python train.py --hidden_size=128 --n_experts=16 --experts_per_token=1 --d_expert=288 --hidden_act="swiglu" --normalize_top_k=false --scale_expert_input=true --lr_router=0.0009 --norm="rmsnorm" --tie_word_embeddings=false --beta1=0.95 --max_grad_norm=2.0 --batch_tokens=[16384, 32768, 65536] --max_steps=6920
Below are experts of layer 6 (counted from 0) of a mixture-of-experts language model. Rows are named router (the router's row for the expert) and show model dimensions 0-127. Each number is 500 + 40 x the weight over its row's rms, rounded and kept within 0 to 999. Numbers have three digits each.
After each expert's rows: "gets" lists some tokens that make up at least twice as much of what it gets as of all text. This comes from a sample of Wikipedia text that the model never trained on. Tokens count by the router's weight.

# expert 1
router:501518451526499430525449551534507502541495410549555540477474457500469541492505483593519522516481495525496514561501541556394495545480495460599557519441501550462488476456431536496508492498551527546531495577536475502522465430474478561485442489499542513529481491482528421445478509510566456471469438454489512464515557437492523445526487512534594574462556517537470484511493554512495466524446
gets: " (", "-", ".", "–", " \"", "/"

# expert 3
router:542526431478512459506454577563503520566519470479483543488461508489472398485506516551554444545473520572563452528461521528433489507496504453494551492556478548440456540496471497478454551514535479511528500538528542509522463493457523564451537549493543418487459465458565460542442510512552490452513467514498483536512556460554498527394502471555439532523523538415473527562437515525494494520450
gets: " of", " to", " the", " as", " with", " by"

# expert 11
router:553500498442462509558458511491469549497550496460494509474480542422497439528559547555498489610548454532525516477488508579446506541466523470590589442558535552449496550525493516458453486558567550547587452482524544504552420476449506534445476498538520459467484556449526479541535568517471491466506518535492500514528526478554511475457520515530504567464533538482453509529467525528466507533529
gets: " and", "ing", "ic", "al", " or", "ation"

# expert 2
router:582473465465467474565398525541485497504531437473551507469444495444496565491504534519581447490502484506549453475524504577456499547422520506584507479523504526469465493539463540487429507515557514581521455528568489436488518577463483524457512500543484468540455503461536491540434526423589478523443535509472464507512548429551465481499534464494536531470460465524447479524511468524469500525445
gets: ",", ")", "),", "\"", "\",", " States"

# expert 7
router:505542412483457412562410524488534505545597485538544492449465522488470522552528499611514527481535518535516436492552531469505505544492538454485517522494477520443461462489483456440490611512622532522503500510487442527470522579454496515480481509537493462489484491472518455521465485499472437417537466528464434448453499459507516498493493516532465497510523477492495487534492566467495507533399
gets: " the", " a", " in", " and", " The", " his"

# expert 10
router:477531507526417491519495529486491543518483469483525603495494519499420489508505524519516479547473474494504499471460501504507527589499525505469541476491485565457496488552441510428395472539570496484487507468478510470506521457485343496479498518521420465496501503530439539506527463486572476461450492536548486473494498507504582438464549526542547478495484609495510483540546566485428517492413
gets: " ", " —", "a", "o", "u", "i"

# expert 5
router:466519531425420482564432487520528486552539490566475511441406500589482471490579454602517490556541457491506448473515467535483500535441428482543515506558518520517511519566467472409452494470607481485476512534511528474524517457478377526473456515500488488494497528491515455473492506490480490503498486494469481501534507463471492483431534543532495483594469519407526486553500501488520535489474
gets: " 1", " 3", " 0", " 2", " 4", " 6"

# expert 8
router:569496466519480459523428556560487515556499487502503497482519510447455515443535528599523505506497498595535445504424488548459503579482487453533533471461451509474498497437505527470439550534525514527511511559522463491484467467413389485475481558463542438478452500497488469469474470578488438444545577508470487536463544446546546463469499473529560480476512568474510494550452505472514557525479
gets: "\n", "==", ".", "===", " ==", "="

# expert 13
router:601521456426423423524432497554473506543556473504455597461469476532486424496485544577522525546446497575605471513553505571425519548496495492500542480505478491484485591488483517506482513492576457483469503483521506520572476567462485476493525542510491426459447483457576468478485524526467462438493545477487494511497584459494492463483512473510477502493531498495495512501472468449474539542478
gets: " was", " is", " were", " are", " be", " has"

# expert 4
router:520487440510488388569473495527525561526543519527562484490526495421451545497574472551518473540585548525494481547454494583487517561471455483563502451538413541473470470489536479489409512512552557538533502515510550505503482472418421539473523491510488470520486514461464458552470485445504510543485511486461531490510474440480502450506538519530559522544530550458512534539549561532425552530485
gets: " |", ";", ":", "|", ");", " —;"

# expert 0
router:436523504537501440532501496533498462555522481520491497494541492457472535558551499533576504492499510492500456569493558572525495534531515428493484472537475574554467423557488485509497503493560509559544518488500524461533450538446329470518449502482502498477501493515529421554441471450503436447488537485540497427537532459542555490418504573534440535522502444486492489521455498526525507495461
gets: "|", "-", "°", " L", " T", "N"